config = dict(
    hidden_size=256,
    normalize_top_k=False,
    router_logit_norm=1.0,
    vocab_size=13083,
    positions='learned+rope',
    init_std_down=0.0,
    schedule='wsd',
    decay_shape='linear',
    batch_tokens=[65536, 131072],
    max_seq_len=512,
)
Below are experts of layer 12 (counted from 0) of a mixture-of-experts language model. Rows are named router (the router's row for the expert) and show model dimensions 128-191. Each number is 200 + 40 x the weight over its row's rms, rounded and kept within 0 to 999.
Before each expert's rows: "gets" lists some tokens that make up at least twice as much of what it gets as of all text; "comes before" lists some tokens at least twice as common just after its tokens as in all text. This comes from a sample of Wikipedia text that the model never trained on. Tokens count by the router's weight.

# expert 77
gets: " |", " the", ";", " The", "The", "%"
comes before: " ", " +", " −", " .", " —", " X"
router,133,193,211,192,223,224,243,218,139,232,245,235,270,248,177,217,171,139,259,229,213,227,206,236,272,274,143,123,208,294,192,259,163,188,245,169,206,278,171,221,141,178,154,294,172,214,189,162,254,205,175,168,250,191,206,239,249,168,177,180,142,231,145,195

# expert 71
gets: " was", " is", " |", " were", " are", " be"
comes before: " ", " a", " also", " been", " not", " released"
router,169,263,174,126,230,182,272,184,159,210,163,205,220,184,171,140,278,160,253,158,220,239,168,189,261,208,271,230,235,214,233,176,212,156,260,133,240,212,229,270,204,159,202,283,279,271,217,201,207,180,212,191,207,205,231,154,193,201,192,219,203,192,201,137

# expert 72
gets: "\n", ")\n", ".\n\n", "\n\n", " |\n", "==\n"
comes before: "-", "|", "==", "===", "The", "="
router,168,268,164,199,256,155,112,175,238,120,229,222,207,102,160,147,234,168,163,231,167,221,268,184,222,189,244,185,288,202,199,208,176,188,163,216,271,225,174,252,183,238,190,197,263,119,240,196,185,183,168,176,166,155,216,230,218,176,222,196,284,196,237,147

# expert 28
gets: "9", "5", "3", "4", "6", "8"
comes before: ",", ".", ".\n\n", " in", " and", " of"
router,240,190,242,188,187,168,202,175,234,196,111,169,222,160,147,205,235,201,197,198,212,236,204,302,185,246,237,291,222,198,226,235,256,175,138,192,139,154,233,209,223,152,181,175,143,192,198,214,214,225,195,164,202,203,189,241,178,169,217,261,232,196,177,199

# expert 4
gets: " |", ",", ":", "-", ";", "|"
comes before: " ", " The", " \"", " Best", " Won", " Nominated"
router,110,164,153,179,188,185,239,162,220,135,127,224,151,191,200,167,244,184,194,192,206,238,186,179,255,230,251,185,239,219,155,233,190,213,229,166,153,169,227,246,158,246,252,243,209,224,257,201,246,168,194,242,203,164,186,151,221,153,172,225,162,243,204,165

# expert 85
gets: " |\n", ".\n\n", "\n", "\n\n", ".\n", " |\n\n"
comes before: "|", "-", "==", "===", "The", " |\n"
router,213,186,177,182,287,191,181,206,259,206,241,242,231,205,156,251,221,187,140,246,157,229,164,172,152,229,264,157,203,181,227,186,160,144,214,208,231,246,147,269,143,264,154,221,200,201,245,185,119,245,166,134,236,173,158,214,233,157,259,191,220,123,187,153

# expert 40
gets: " |", "|", " Liberal", " Democratic", " Party", " Independent"
comes before: " ", " |", " Liberal", " Democratic", " Party", " Independent"
router,181,141,165,180,234,224,159,148,245,277,207,270,266,261,228,240,162,178,173,205,155,216,194,180,199,249,169,114,260,196,158,212,120,211,189,238,168,226,134,214,219,171,213,126,184,203,158,142,234,246,160,184,188,196,226,180,214,178,238,194,271,92,162,201

# expert 93
gets: ":", "-", " |", "|", ",", "="
comes before: " ", " The", " P", " \"", " M", " C"
router,156,179,148,164,227,137,221,228,243,177,187,225,222,190,214,244,144,216,223,250,176,201,241,126,226,202,162,167,210,202,185,232,177,200,275,179,175,180,168,244,253,233,213,180,173,140,226,193,215,223,243,209,228,188,139,198,215,175,165,137,155,223,186,226

# expert 27
gets: "4", "3", "5", "0", "6", "2"
comes before: " |", ",", "–", "\n", ")\n", " |\n"
router,139,156,220,210,264,237,144,262,238,195,212,212,227,245,228,193,227,255,205,277,230,202,224,217,208,244,248,216,186,215,125,248,197,205,179,248,208,226,144,238,235,226,185,195,134,200,194,235,234,161,155,134,245,156,214,225,193,208,195,168,233,138,191,242

# expert 70
gets: " was", " as", " is", " were", " became", " been"
comes before: " a", " in", " to", " as", " by", " the"
router,272,168,181,160,153,197,269,198,159,221,137,174,211,158,191,181,139,144,197,193,194,220,189,229,155,184,253,281,205,216,194,206,187,217,181,136,236,167,210,211,213,242,284,223,223,212,225,293,251,129,257,222,207,257,178,122,154,153,229,227,186,199,213,214

# expert 120
gets: " is", " was", " He", " he", " It", " it"
comes before: " was", " is", " also", " a", " are", " has"
router,211,210,175,123,173,229,246,234,124,180,234,233,158,140,183,220,143,227,224,150,231,218,228,200,176,198,249,184,147,234,255,230,194,265,195,259,243,207,223,211,210,170,244,177,214,219,224,209,122,93,231,147,249,200,233,198,238,201,194,184,182,170,244,194

# expert 66
gets: " he", " He", " who", " she", " it", " they"
comes before: " was", " is", " had", "'s", " were", " has"
router,222,164,227,137,159,184,230,203,141,197,219,193,194,229,198,214,264,245,198,180,187,216,261,162,233,153,242,224,193,238,265,197,190,217,165,177,177,170,183,244,239,139,178,271,202,248,245,166,211,184,226,170,145,179,253,166,231,243,148,209,257,181,223,236

# expert 64
gets: " he", " He", " she", " and", " who", " She"
comes before: " was", " is", " had", " also", " has", " played"
router,148,216,153,163,166,178,264,190,162,221,239,237,195,238,171,211,255,247,209,203,210,203,209,177,249,187,225,187,180,262,253,240,175,171,157,185,167,155,186,241,259,183,208,268,232,231,189,170,154,152,263,126,221,155,232,111,210,202,195,224,242,193,216,192

# expert 46
gets: " |", "|", "-", ":", ";", "="
comes before: " ", " Total", " Team", " T", " Gold", " USA"
router,161,173,250,250,234,244,173,233,166,140,208,207,176,238,191,200,211,142,225,201,188,232,170,281,252,233,146,158,221,237,179,246,174,206,174,204,154,215,169,256,148,215,155,219,248,261,173,165,168,256,197,198,241,141,176,184,226,227,168,214,159,193,177,196